From a checkpoint of a small mixture-of-experts model trained on Wikipedia.
Size: 9 layers, 32M parameters.
Below are experts of layer 2 (counted from 0) of a mixture-of-experts language model. Rows are named router (the router's row for the expert), up (a neuron's input weights, with its number), down (a neuron's output weights, with its number) and show model dimensions 256-319. Each number is 128 + 24 x the weight over its row's rms, rounded and kept within 0 to 255.
Before each expert's rows: a language model's description of what the expert responds to. This comes from a sample of Wikipedia text that the model never trained on.

# expert 4
It responds to: Award titles, table cells
router [122  94 161 111  95  97 135 150 136 113 113 158 168 177 167 120 109 116  96 116  59 128 151 127 143  92 146 137 135 134 131 149 146 131 105  91 117 126 115 104 154 148 121 172 109 162 100 160  85 158 154 121 105 145 129  85 150 124 115 128 165 131 151 141]
up0 [121 144 100 103 148 174 105 157 122 111 125 151 108 114 142 129 163 119 139 131 154  90 120 158 115 103 217 102  85 154 145 124 122 139 135 133 128 158 132 183 117  92 128  94 126 150 133 107 121  96  90  93 181 138 132 118 121 112 123 136 118 165 143 137]
down0 [134 142 123 115 138 135 145 148 131 122  97 137 122 129 127 126  81 139 112 159 126 101 114 125 122  99 133 130 133 111 133 155 129  86 178 138 127  87 113 162 141 123 154 132 130 163 116  86 102  97 134 123 121 105  97 152 133 120 143 127 105 162 151 149]
up1 [115 103  96 108 110  99 150 172  98 114 167  69 131 129 146 142 123 128  91 119 168 150 128 129 133 148 130 134 215 123 124 126 154 141 124 128  93 152 119 147 155 177  79  91 149  87 121 134  88 138 162 165 159 109 143 145 106 137  99  96 161 122 115 117]
down1 [122 132 138 162 126 115 158 119  91 139 147 118 140 141 165 121 115 114 140  89 140 176 153 122 141 123 132 119 114 134  79 119 116 132  54 130 163 156 156 197 132 127 131 137 148  92 159 114  92 128 134 135 121 173 106 112 120  90 105 128  94 121 123 118]
up2 [179 135 161 129 119 123  98 108 136 118 111 130 152 108 171 176 113 133 112 144 112 147 128 140 209 175 124 160 126 146 119 114 141 134 148 101 126 144 113 115 120 134  90 163  84 178 114 181  87 123 140 128 135 156 187 127 127 126 139 149 116  88 126 132]
down2 [156 121 163 132 114 116 117  84  85 139 157 155 111 149 132 165 112 137 119 123 141 127 123 120 110 179 152 134 132 132 138 147 121  97  92 115 119 140 164 116  79 107 113 168 120 101  99 131 101 123 151 120 145 128  95 148 140 101  89 137 139 128  99 139]
up3 [116 124 137 136 108 131 168 149 150 107 168 107 104 142 127 129 122  76 143  97 142  83 132  92 153 127 147 120 168 143 124 153 145 137 114 158 119 125 133 115 129 160 149 143 162 143 125 139 129 116 134  97 134 131 111 110 129 107 105 143 124 132 178 122]
down3 [118 121 136 138 167 102 120 156 149 146 108  99 114 121 128  76 129  98 134 134 126  71 111 111 158 122  78 170 136 115 103  45  95 142 101 112 113 111 137 125 132 161 120 141 153 163  99  93 160 106 138 171 147 164 119 143 169  85 172 116 147 131 124 124]
up4 [112 145 121 114 160 152 123 120 147 164 130 147 145 127 140 100 156 104 138 131 120 124 172  82 132 110 140  78 114 168 116 107 107 115 129 167 167  99 143 117 137 102 120 114 164 137 132  91 154 136 139 130  93 129  83 127 179 148 108 132  82 163 182 169]
down4 [135 144 149 129 143 172 152 143  94 103 127 108 138 146 112 102 133 169 118 130 143 107 133 117 122 162 142 144 121 153 136 128 107 142 120 101 151  92 108 112 171 118 137 148 147 162 100 130 138 121 131  99 146  89 147 105 131 134 136 133 169 109 110 161]
up5 [163 112 135 118 166 120 133 148 100 147 122 124 107 119 149 107 130 139 130 153 147 120 131 122  81  96 154 161 160 108 135 138  91 150 138 126 100 132 153 171 143 177  77  76 105 140 107 124 122 166 111 128 136 148 166 126  94 159 122 146 120 154 118 154]
down5 [156 130 109 131 141 123 136  78 113  91 136 165 118 162 115 152 162 145 110 140 142  93 149 105 136  89 140 110 123 158 147  89 122 147 175 126 145 115 128 116 164 156 110 157 129 172 167 112 147 129  97 132 133 123 161 131 152 156 153  92  90 178 108  69]
up6 [ 97 130  96 131 134 119 125 108 140 153 140 147 116 165 124 121  69  67  98 124 130 143 114 101 129 149 114 138  80 122 106  91 137 107 113 139 151 131 166 150 144 103 157 166 152 116 105 111 157 163  95 128 120  83 120 150 138 150 146  82 146 153  95 145]
down6 [112 104 134 112 122 136 121 140 128 149 131 129 116 149 140 171  83 195  91  99 109 108 129 113  99 155 124 146 131 135 102 123  95 120 142 120 137 112 113 101 112 106 145 141 125 153 119 125 147 128 124  91 130 118  64 133 110 115 146 120 109 146 134 106]
up7 [124 124 128 120 159 142 176 115 108 171 145 155 144 118  93 120  35 137 122 154 131 151 140 135 112 103 108  73 133 106 102 140 151 140 126 167 165 120 150 113 121 151 126 173 114 151 136 141 184 131 113 133 129 108 148 129 139 134 115 127 108  98 112 156]
down7 [123 148 145 109 131 106 126 114 145 121 141  86 141 116 155 151 121 132 146 127 115  88 122 126 156 146  94 164 139 164 162  62 140 106 108 117 147 109 137 139 152 164 134  95 147 144 135 104 145 139 129 141 124 109 142 135 118 135 147  91 154 117 141 115]
up8 [125 133 121 110 151 157 151  75 143 135 183 137 121  65 140 123 123 133 104 129  99 133 145 123 115 128 153 103 127 133 139 126 143 131 144  87 155 115 138 112  90 149 156 137 122 105 135 131 174 169 101 107 140 121  93 134 111 135 100 121  81 164  93 131]
down8 [120 126 108 117 124 160 151 144 143 107 153  74 135 109  95 126  61 147 100 126 126 100 129 124 124 160 143 157 128 121 175  80 125 129 125 132  99 116 121 153 156 145 154 115 124 147 121 127 162 175 132 149 136 107 116 124 124 112 141 114  95 136 116 140]
up9 [129 110 175 138 145 100 131 124 156 175 117 114  93 113 159 102 135 140 132 120 137 149 140 130 110 103 128 110 170 152 122 128 131 128 127 181 133  79 131 106 114 130  67 126  73 124 145 119 106 117 105 145 136 136 127 137 126 156  93 130  87 154 169 185]
down9 [133 118 105 108 137 195 140 147 103 107 136 133 139 135 114 150 101 146 152  90 146 104 120 118 136 106 148 115 127 164 119 158 124 182 111 140 156 174 132 132 135 147 132 138 129 146 133 102 126 144 108 108 110  90 153 120 139 125 184 157 111 139 117 129]
up10 [108 102 123 123 113 111 126 132 118 117 100 129  90 136 104 164  88 138 147 179 160 155 110 120 114 105 172 132 170 108 133 120 166 114 120 167 120 132 115 129 159 133 138 155 120  75 154  88 142 175 110 158 181 157 147 167  52 155 128 118 143 151 143 137]
down10 [126 115 110 141 111 145 101 116 124 135 129 153 126 161 152 137 145 139 141 154 131 116 134 140 106 142 126 108 157 135 139 110 133 184 156 143 127 145 118 161 146 172 159 114 122 162 158 103 139 173 104 152 104 111 167 121 128 162 118 161  68 160 122 105]
up11 [120 144 120 144 159 140 101 127 117 138 126 157 117 106 142 102 102 114 102 127 202 125 101  94 119  89  87 118 111 141 143 105 159  76 127 140 168 168 148 157 123 109 142 143 154 105 107 136 113 138 139 115 108 108  81 118 121 108 107 111 148 141 152 140]
down11 [118 141 140 142 142 128 113 140 110  97 118 147 135 154 146 148 106 198 141 144 115 123 112 110 170 121 106  83 139 109 118 129 118 170  76 113  64  92 144 115 141 114 161 144 146 149 110 108 134 110 128 127 148 144 127 107 139 130 134  65 149 159  88  98]
up12 [129 152 159 111 138 116  84 175 126 112 102 145 154 177 129 163 150 131 101 117 109 123 106 129 144 143 116 147 125 133  64  80 116 127 116 153 126  96 149 130 150 100 103 153 186 122 132 147 123 111 114 127 104 107 103 139 128 158 124 115 158 135 130 130]
down12 [147 130 177 147 140 126 149 159  85  92 142  73 162 113 120 176 143 177 116 117 144 148 124 110 118 161 103 152 122  96 140  89  98  91 116 144 126 137 113 122 145 158 157 155 113 118  74 161 154 145 129 106 153 163  91 123 101 165 134 113 125 163 132 104]
up13 [119 110 150 151 146 142 122 136 136 131 119 138 106 162 146  96 147 113 117  55 147 118 114 117  99 131 138 107 113 132  88 111 123 152 151 113 122 132 135 166 126 145 144  90 145 194 102 145 100 138 116 132 109 107 182 139  96 123 117 190 137 143 126 128]
down13 [107 109 102 119 162 120 105 131  95 121 133 148 112 157 117 162  78 108 105 126 155 101 116 120 149  92 134  60 121 147 119 116 129 127 123 104 152 108 145 101 113 152 105 139  90 185 153 109 134 102  97 118 104 145 111 136 124 143 123 114 141 154 125 109]
up14 [135 120 141 167 161 120 125 149 103 133 136 117  99 142 137  89 164 121  91 143 124 139 130 127 140 129 114  88 160 160 116 113 102 106 129 170 112 102 130 128 124 126  95 134 130 147 136 141 111 132 101 156 117 128  83 122 114 146 126 132  98 115 149 126]
down14 [149 122 130 145 136 136 117 128  99 113 119  90 161 133 102 125 150 138 123 100 120 111 131 125 156 100 139  81 114 150 124 161  92 113 137 138 137 138 111 119  95 161 126 119 120 142  98 108 100 156 144  84 130 137 114 117 123 192 120 164 104 149 159 126]
up15 [151 115 157 158 121 171 109 128 128 118 134 117 105 115  99 137 163 122 119 106 195 111 141 154 169 137 133 153 128 104 102 121 138 128  93 138 143 112 114 106 137 135 127 131 116 121 128 162 123 141  69 115 182  92 132 132 129 133 128 173 114 133 215 125]
down15 [148 127 138 127 107 157 161 158 132 161 125 149 147 131 153 119 117 146 135 132 113  91 114 146 170 140  85 138 145 171 131 136 154 127 166 145 139 128 119  88  84 140 134 180 132 151 107 100 116 117 126 136 138 146 155 117 152 171 131 136 114 108 181 136]
up16 [185 135 125 131 169 107 147  85  98 156 132 138 130 143  86 143 116 112 113 109 131 140  89 135  60  98 152 113 145 148 165 117 120 155 118 180 126 118 127 161  96 144  90  81 108 151 174 135 138 113 117 127 115 141  84 121 174 103 106 147  79 144 157 118]
down16 [100 164 126 177 126 116 141 125 151 101 137  81 157 122 133 108 125 147 162 146 130 117 113 112 177 138 101 129 131 147 119 147  89 114 136 133 142 118 142 151 187 133 141  80 161 135 110 139 145  95 131 130 121 112  97 128 150 108 154  96 229 179 151 142]

# expert 1
It responds to: Word-initial fragments, capitals
router [125  96 155 113  95  93 141 146 136 114 112 165 124 178 170 118 113 112  91 120  54 134 133 132 146  86 147 135 122 142 132 157 145 135 108 120 115 129 115 106 158 144 122 178 111 157  95 162  90 158 150 125 125 144 132  84 151 121 111 131 167 133 149 133]
up0 [138 148 156 115 147 118 122 120 138 148 146 118 150 119 115 143 131 169 119 143 108 132 118 108 116 130 103 139 117 118  86  96 114 133 132 127 133 136 113 126 168 125 144 107 122 105 123 125 145 132  72 157 139 128 124 125 113 163 127 144 121 100 113 148]
down0 [156 111  93 146 125 151  99 144 136 182  92  99 127 122 136 130  89  95 126 124 102 148 131 136 144 131  92 114 119  98 108 121 111 124 126 129 109 124 176 133  91 176 149 142 140 119 147 111 106 165 161  69 103 142 152 127 152 144 135 118 115 148 117 127]
up1 [123 141  93 134 117 112  76 161 108 123 144 136 118 108 137 165 116 120 100 122 141 154 193 133 148 106 105 133 117 122 127 120 124 134  98 148 102  96 153 142  97 109  89 180 142 145 115 105 105 137  79 156 106 159 157 131 108 124 140 124 180 133  83  88]
down1 [108 138 153  96 112 177 127 131  92  96  78 130 132 163  94 144 151 170 108 180 128 124 123 125  88 120 188  96 129 117 110 125 142 123 156 120 136 111 155 110 138 114 100 136 116 116 139 150 140 109 150 131 122 189 162 144 124 117 123 128 166 141 137 107]
up2 [117 145 103 169  92 129 136 148  85 126 155 189 129 137 129  95 136 119 120 150 106 141 104 143 154 118 162 113 153 147 122  92 138  92 116 144 127 131 125 162 175 112 101 114 168 122 181 117 110 130 118 153 101  97 153 110 134 118 129 118 140 169 100 179]
down2 [137 112 106 148 155  93 127  60 124 111 140 120 140 104 132 158 101 167 129 134 146 111 136 126 117 139 112 132 125 123 102 114 105  96 165 115 123  94 123 165  79 134 152 124 125 159 128 150 137 111  63 111 144 113  87 101 134 122 160 131 119 118 158 109]
up3 [147 158 141 143 100 141 119 138 139 141 103 113  95 176  98 115 123 123 138 147 161 103 116 136 138 133 105 116 156 134 131 163 114 106 128 131 141  85 145 145 121 145 158 141 145 146 137 134 163 121 105 130 131 152 137 109 133 141 149 160 108 122  96 119]
down3 [105 146 101 143 119 130  86 135 118 127 107 116 140 125  80 110 154 104 127 110 113  78 122 127  98 103 146 132 135 117 133 170  90 134 136 131 142 114 133  93  90 119  80 168 146  92  84 135 144  71  94 118 155  95 120 131 144 111 116 134 152 134 125 140]
up4 [124 129 176 139 159 160  61 135 115 143 117  84 123 133  98 130 173 140  98 155 142 164 150 136 126 141 127 163 156 158 177 126 115 104 104 124 104  70 144 164 113 136 119 162 131  97 125  97 136 125 111 149  97 113 116 121 108  96 143 144 127 147  69 134]
down4 [ 91 119 147 140 135 148 123 113  92  95 135 138 117 126  90  99 125 142 129 158 143 139 132 121 148 162 147 158 110 183 108 144 140 174 105 131 123 112  94 148 174 159 112 116 117 135 117 109 106  93  88 134 149 148  95 118 104 133 133  80 130 120 149 111]
up5 [ 73 143 132 128 113 147  77 110  90 140 140  89 140 100 122 143  85 139  99 170 121 108  80 183 110 136 140 148 130 116 115  96 109 107 136 111 155 138 116 146 131 151 130  97 146 115  82 149 141 162 145 152 124  93 149 108  76  96 140 130  90 121 105 120]
down5 [133 132 120 107 134  69  87 139 134 123 129 129 138  97 146 131 167 151 105 146 105 134 134 120 126 172 126 118 125 142 109 197 157 134  81 122 131 135 149  96 137 145  93 121  77 130 126 162 189 158 148 108 110 145  94 133 142 103 103 113 147 147 175 142]
up6 [108  88 132 127 138 123  99 105 115 108 111 102 100 144 110 124 129  95  98 139 102  93 129 107 115 144 130 157 122 117 104 140 115 148 150 132 102 103 120 127 163 157 116 143  79 106 132 139 131 124  95 125 126 125 163 140 141 145 135 173 163 129 149 180]
down6 [120 141 113 145 122 139  84 161 127  91 146 128 147 123 127 139 140 149 107 119 135 128 114 129 135 137 151 111 124  93 114 120 102 122  77 131 117 113 137 136  84 154 171 104 147 150 123 158 103  96 125  66 137  92 147 144 141  95 149 124 105 146 117 116]
up7 [109 141 121 143 110 115 191 144 114  79  89 127 107 121 133 124 108 119 111 129  84 120 121 142 167 140 150 136 142 135 148 157 133 163 159 132 155 179 122 159 149 174 131 122 148 135 134 124 125 115 106 121 119 154 113 132 160 135 113 114 137 132 114 147]
down7 [136 131 141 131 146  95 136 121 177  93 141 115 107 124 186 145 149 138 114 102 129 124 124 124 153 137 116 111 130 108 101 141  87  79 132 116 159 102 114 174 130  64 138 109 122 128 135  91 125 116 132 127 139  84 113 130 133 104 154 176 127 101 116 146]
up8 [174 128 142 158 117 142  99  86 161 120  44 144 142 135 109 140 137 163 142 114 116 102  78 119 100 146 123 142  84 136 107 120 110 150 114 166 129 126 139 158 108  90 113  93 142 149 161 128  99 144 109  72 141 108 150 154  97 110 124  99 142 145 163 173]
down8 [111 127 130 119 123 130 125 124  98  72 161 111 101 108 149 135 141 139 113  93 122 101 131 131 154 132 139  96 141 121 111 118 147 150 121 124  79 137 144  84 139  88 122 130 165 155  52 136 105 107 105 107 156 131 129 133 136 139 166 123 144 107 131 169]
up9 [166 135 141 137 102 117 162 135 136 131 102 141 131 124 128 131  96 110 123 134 139 115 100 165 160 123 129 119 177 147 124 116 119 113 105 105 127 138 137 143 157 172 116 139 151 148 125 129 150 109 125 129 123 105  76 125 110 125 117 205 141 135  93 161]
down9 [129 138 110  62 117 145 122 118 149 147 131 125 119 145 140 115 140 153 120 101 123 119 131 129  95  99 153 107 125 138 131 166 115 130 170 121 128  97 135 118 155 124 106 123 151 135 152  68 123 166  95 106  86 118 153 138 127 137 117 117 135 124 171 106]
up10 [120 109 140 151 119 124 108 120 124 119 103 136 105 131 171 137 122 187 145 120 117 166  89  89 137 139 113 167 154 157 120 102  90 153 139 104 150 155 169 141 124 137  66 113 174 124 128 126 122 105  55 138 102 170 165 155 115 167 106 131 155 177 102 138]
down10 [130 134 151  92 106 142 122 110 133  98 137 127 119 155 124 185 160 156 139  83 141 139 136 124 122 100 186 103 110 105 145  96 119 139 131 125 119 118 108 130 170 112 100 165 172 106 132 101  85 175 123 100  94 105 174 123 139 165 138 165 151 127 128 145]
up11 [ 91 137 108 153 132 187 106 125  91 157 118 116 126 125 146 150 126 129 160 125 120 159 190 152 141 194 133 165 105 119  94  86 108 122  94 121 173 154 100  72 121 131  95 119 124 160 145 117 130 136  93 147 124 170 152 137 172 146 161 127 144 133 169 138]
down11 [163 124 107 129 107 144 114 158  59 147 124 137 108 133 149 132 157 115 130 110 108 124 139 122 112 118 128 115 107  97 158  91 143 161 149 136  84 162 136 104 126 158 127 133 149  95 136 146 116 125  87 109 140 109 146 124 137 135 139 154 140 151 122 150]
up12 [126 106 170  99 100 131  82  62 123 126  97  95 132 141 106 126 122  86 127 126 111 128 139  88 161 144  97 138 161 148 136  88 138  92 136 146 102 130 139 176 129 166 134 111  94 134 150 148 123 141  89 115 113 145 105  86 133 105 142 135 174 153 114 156]
down12 [124 109 120 167 140 116 124 138 119 184 140 162 114 113 160 183 133 132 125 141 129 123 130 130 139 118 167 108 126 155 122 103 107 131 135 131 115 114 102 144  87  96 124 100 132 124 124  54 161 128  87 104 115 134 104 120 137 144 138 112  84 109 151  91]
up13 [136 149 128 128 138 143 108 119  95 128 121 120 138  86 101 137 151 111 133 150 120 145 155 111 123 128 133 125 148 116 132 102  88  85 181 129 162 160 162 163 103 134 130 118 135 121 125 149 165 101 133 133 145  77 126 154 123 121 164 138 149 104  94 142]
down13 [124 143 122 121 131  91 114 140 120 119 150 153 143  79  92 151 126 143 110 110 164 127 129 133  98 130 141 106 140 127 121 100 123  97 159 121 150 122 153 130 109 154 115 174 131 104 110 135 140 102  87 130 157  92 139 152 121 122 135 168 159 118  67 168]
up14 [133 152 170 138 110 106 113 129 101 128 119 173 175 149 168 105 158 129 128 151 127 121 134  98 129 106 111 129 130 125 105  73 134 134 143 115 166 126 150 156 125 134 134 129 104 137 115 129 193 161  90 107  92 163 116 130 154  84 180  70 150 124 117 136]
down14 [143 115  64 155 138 104 169 152 181 110 110 133 103 135  90 138 146 137 111 121 118 110 128 126 148 144 139 145 120 128 117 174  94 134 123 131 104  78  89  97 101 127 124 128 176 132 116 173 151  89 105 113 125  97 191 129 123 103 115 127 103 121 193 124]
up15 [121 150 143 139 142 146 110 137  98 119 127 126 123 117  95 118 148 115 148 141 113 114 141 108 109 130 136 124 135 131 111 134  91 103 179 128 166 138 153 147  91 138 108 129 131 125 130 124 161 111 109 141 129 109 137 152 121 135 165 160 128  95 100 149]
down15 [ 96 157 143 132 142 112 105 119 115 106 168 117 138  91 117 140 149 133 127  73 152 113 135 130 128 107 164 121 135 121  81 105 113 102 143 124 178 138 160 153 111 158 146 141 141  90  96 121 101 120  98  68 163 106 136 143 125 119 118 162 105 149  74 156]
up16 [ 65 135 168 135  94 130 117 133  97 155 179  66  95 120  80 128 121 115  78 171 102 136 119 137  79 112 120 130 113 142 148 105 106 129 159 145 157 141 134 161 135 119 148 140 128 161 120 127 144 144 155 203 119 137 141 123 155 173 177 147 191 117 102  99]
down16 [156 127 126 156 150 122  66 141 106 118  90  89  96 110 123 114 153 112 134 141 126 132 127 131 139 164 160 141 115 165  98 165 112 128 121 133 116  92  75 116 100 139 161 152  92 107 136 114 135 125 133  96 111 115  88 119 142  86 126 102 110 113 168 130]

# expert 11
It responds to: Numbers and word stems
router [120  86 157 109  95  93 137 145 137 107 113 165 114 178 174 117 114 113  93 121  53 136 110 147 145  89 148 141 118 143 129 147 145 138 104 132 116 128 112 107 156 141 125 173 111 163  94 158  92 155 152 128 110 143 132  88 155 119 112 128 165 132 149 135]
up0 [132 143 113 123 133 148 122 129 114 106 173 129 109 117 137 130 111 129 172 130 120 150 119 134 114 116 120 172 105 107 128 134 108 117 127 134 105 153 139 125 141 111 121 137 121 113 123 136 129 130  61 145 126 135 128 132 149  96 102 163 115 119 125 119]
down0 [ 90 120 122  82 121 149  84 140 118 129 124 114 126 125 122 196 140 134 147 123 125 130 128 122 130 116 107 135 143 111 114 122 101 129 149 134 105  69 134 104 179  43  85 164 158 104 140 140 113 113 106 114 124 162 104 135 108 173 111 116 100 179  88 162]
up1 [127 108 100  95 144 125 134 124 142 121 109 110 145 145 127  91 117 147 174 141 149 126 124  98 135  77 154 161 110  82 126 150 129 160 126 131 159 155 116 130 141 136  83 130 120 142 142  87 111 129 147 109 149 108 162 144 144  84 107 154  81 119 121 120]
down1 [182 152 114  94 131 157 101 136 100 138 132  87 133 130 144 173 179 135 116 137 149 126 122 125 163 138 113 130 127 155 129  96 118  99 120 123 128 101 113 106 123 108 141 141 167 133 119 118 160 163 119  86 143 173 174 115 134 151 162 124 114 138  97 180]
up2 [ 93 121 127 163 132 129 119 147 104 172 149 131 141 161 101  92 163  96 157 153 137 104  94 128 119 137 162 196 149  82  97 135 148 132 123  86 145 175 122  78 122  99 117 133 117 140 146 106 133 103 160 107 125 120 141 115 116 113 128 158 145 129 104 128]
down2 [159 137 118 121 146 109 102 136 109 176 108 148 125 130 158 102 151 105 100  72 129 145 124 113 132 157  77 118 123 139 118  73 118  93 126 119 165 108  66 127 125 104 152 123 159 146 128 152 104 126 112 172 128 148 130 112 141 108 131  36 135 103 118 135]
up3 [137 149 143 144 145 160  89 114 101 119 138 123 151 114  93 142 139 110 145 115 142 117 140 124 102 141 107 100 106 131 122 135 101 106 167 127 155 127 172 151  81 137 121 142 136 114 107 152 163  86 111 159 151  99 136 153 123 159 193 130 131  92 120 145]
down3 [145 157 167 151 123 138 103 117 110 146 137 167 148 136 121 123 110 138 100  99 126 122 125 125 133 186 147 192 129  89 133 104  80  76 117 122 129  93 101 168 120 121 134 178 119  90 116 124 156 139 116 108 119  74 125 124 148 101 121 140 133 115 121 181]
up4 [113 152 134 128 124 116  77 177 147 106  89 133  99 167 140 116 100 151 112 131 138 113 139 114 155 145 102 107 118 168 111 122 125 120 122 117 129 131 147 165 128 135 137 116 134 128 147 143 129 126 129 106 113 147 144 139 143 116 138  82 158  83 105 187]
down4 [116 140 103 132 126 136 140 142 145  85 144 132 100 136 126  99 149 146 132  94  96 130 155 111 149 163 163 131 120 116 162 146 106 139 116 134  94 143 104 132 164 114  98 119 137 155  98  72  79 136 134 114 113  69 156 118 122 124  97 139 126 166 184 124]
up5 [119 170 163 141 115 139 148 133 116 160 131 131 135 163 145 105 149 119 156 157 135 110 121 117 102 145 102 103 165 138  95 119 108 110 151 134 117 116 120 138  89 108 131  99  82 139  79  85 191 157 154 121 100 132 107 111 150 104 142 112 158  91 125 157]
down5 [141 108 127 164 126  90 111 131  93 140 102 160 164 111 114 102  72  92 122 138 117 152 132 131 117 129 158 108 140 124 109 148 126 160 123 129 169 118 122 149 156 158 184 132 148 147 130 137 122 112 159 184 124  86 113 127 113 163 148 149 118 138 158 133]
up6 [ 78 159 132  97 112 117 106 141 151 155 119 188 104 120 149 201 143 120 138 162 181 167 100  77  99 161  87 154 114 154 150 171  99 145 127  83 124 136 123 130 121 125 104 118 116 137 137 109 166 167 169 105 121 112 163 100 113 126 123 102 153 134 128 110]
down6 [139 129  71 161 112 150 103 185  83 136 168 152 124 111 120  98  90 101 146 125 122 123 124 123 174 145 167 135 124 144  98 125 130 137  75 115 103  84  87  79 102 106 158 157  92 122 144 141 153 104 146 164 141  52 147 142 116 176 121 161 108 130 226 113]
up7 [186 143 128 140 115 167 156 132 115 108 167  78 143 135 145  84 106 132 123 115 147 103 115 147 180 115  82 121 123 108 106 128 144 126 139 134 152 107 129 159 176 102 127 109 141 116  99 133 145  93 163  93 119 144 125 116 148  54 110 131 149 120 112 161]
down7 [134 119 130 157 147 116 161 160 136 172 109 142 143 126 125  85 132  93 146 141 124 114 118 130 165 115 151 139 136 172 165 166 127 139 164 136 159 147 102 128  82 138 105 126 164 116  85 109 122 145 150  52 108  95 161 122 133 123 129 140 104 146  97 108]
up8 [139 151 136 143 137 151 116  90 106 119 139 120 128 114  92 127 142  91 160 146 138 131 142 113 126 134 103 109 137 134 111 124  90 111 178 125 157 126 167 153  85 124 124 142 147 123 129 159 175  92 114 151 163 101 115 149 133 141 176 115 116  91 125 160]
down8 [131 155 150 155 133 138 153 125  93 168 151 157 152 127 130 109 122 127 133 104 111 157 113 126 119 146 130 163 138  99 160 113  40 108 169 114 115 108 114 161 105  85 132 158 115 102 127 132 143 112 124 142 143  79 121 123 137  87  97 114 130 125 115 139]
up9 [146 164 159 125  90 121 142 121 130 145 127 154 123 111 105 115 131  60 149 131 128 128 157 112 114 161  99 162 144  92  93 158 112 125 115 132 149 112 136 119 108 120 131 160 105 136  91  62 152 146 119 165  83 162  92 100 140 135 125 154  95 117 111 135]
down9 [133 105 127 113 142  91 100 127 126 141 108 148 149 161  83 113 130 154 106 131 134 148 128 116 114  92 127 150 125 111  91 113 120 147 154 120 132 109  74 125 142 101 131 135 116 132 159 107 150 144 114 132 128  93 146 134 133 128 179 116 105 134 134  98]
up10 [116 124 129 115 124  95 115  99 117 118 134 118 135 140 160 149 122  95 158 150 106 166 185 159 132 104 167 141 157 104 109 125 122 166 144 161 142 121 123 108 105 145 133 136 135  74 126 159 132 114 142 130 138 110 129 118 140  92 150 153 166 106 120  91]
down10 [107 135 111 141 118 156  91 151 120 138 165  84 134 104 167 159 153 142 143  94 154 146 151 101  74 127  93 183 139 108 128 124 128 120  95 147 116 153 117 103  86 145  99 132 106 136 133 154 130 104 124 141 139 158 117 145 147 134 121 166 140 121 181 173]
up11 [102 116 175 129 108 113 111  88 152 165 131 125 117 147 140 172 117 105 121 108 116  94 155 117 132 132 134 149 135 169 110 113 155  95 102  84 160 171 134 113 136 126 144 134 144 146 147 140 113 160 157 140 112 163 125 117 115 112 126 145 166  55 128 128]
down11 [133 142 147 134 138 108 107 130 143 119 116 158 106 137 141  78  95 135 155 128 119 121 119 113 115 202 146 157 125 139 104  96 137 105 115 143 144  97  93 132 138 149 190 111 144 190 144 123  93 121 103 123 129 130 121 135 144 134 138 141 159 137 160  79]
up12 [148 154 138 158 154 142  94  98 109 129 134 128 132 135 108 123 130 108 161 120 127 110 127 134 109 132 124 123 118 129 104 120  93 125 155 121 153 140 179 153  85 136 122 146 143 125 124 150 171 100 119 131 155  94 125 158 133 145 181 133 112  90 121 147]
down12 [128 136 125 173 126 142 118 128 121 149 150 168 136 146 136 109 147 130 105  89  86 125 123 122 104 146 133 142 134 105 159  98  55 127 119 118 136 164 132 171 104 117 112 178 121  99 103  97 153 110 116 140 127 107  79 122 132 109  82 126 117 127 121 167]
up13 [109 144 107 122 150  99 141 160 120 164  87  88 160 128 153 158  90 143 101 100 113 133 145  88  92 109 153 117 127 148  57  98 120 148 158 100 162 140 126 145 125 160 132 129 151 149 117 145 114 141 116 108 171  99 150 119 173  75 160 105 133  79 142 150]
down13 [129 135  84 126 127 139 127 121 146 110 102 109 123 124 109 102 177 136 114 109 122 108 137 131 127  74 115 128 136  92 134 157  92 112  67 120 110 124  97 145 151 147 142 108 130 129 184 141 138 163 115 123 138 156 148 133 123 138 111 161  93 133 143 193]
up14 [136 141 152 147 137 128  89 105 116 125 127 130 141 119 105 134 131 107 166 125 131 118 124 123 107 172 150 108 127 141 108 133 107 115 170 114 150 125 176 152  77 137 130 153 135 121 113 136 171  95 124 132 158  94 127 156 121 152 166 131 117  92 104 141]
down14 [141 132 149 128 136 138 136 132 120 144 169 186 138 115 120  96 154 132 120  80 100 125 133 135 141 147 161 141 124 141 144 118  54 107 152 118 160 148 157 157  96  95 127 182 137  86 131  85 150 125 132 130 128 105 115 107 147 135  95 152 117 123 114 159]
up15 [143 146 147 157 145 141 107 104 109 129 124 133 149 124 113 131 125  96 160 127 142 113 149 122 113 146 124 109 118 130 125 130 103  92 169 126 154 123 173 156  77 129 117 142 139 129 121 133 181  92 125 131 158  95 119 160 135 141 170 125 130 103 113 141]
down15 [150 142 134 165 140 156 127 120 135 127 169 180 123 133 131  97 132 132 100  80 118 135 124 125 115 140 142 153 117 102 146 133  60  87 134 113 144 163 137 158 119 101 107 184 104  95 129  84 166 131 125 132 136 103 100 127 141 111 102 134 130 116 109 151]
up16 [149 138 157 144 131 128  98 113 119 114 121 125 148 108 102 120 124 101 164 136 131 126 139 126 102 145 145 114 121 114  97 118  88 104 161 126 152 139 173 147  81 147 124 146 136 124 132 150 180 101 122 145 164 101 124 167 119 155 164 130 111  94 112 148]
down16 [121 148 148 144 139 152 130 138 131 129 146 174 148 126 133  93 137 137  98  84  95 128 132 124 128 127 100 136 126 110 157 129  44 105 148 119 137 179 137 145 120 118 134 182 134 111 105  99 137 122 124 149 112 107 106 120 125 127  99 139 114 109 135 151]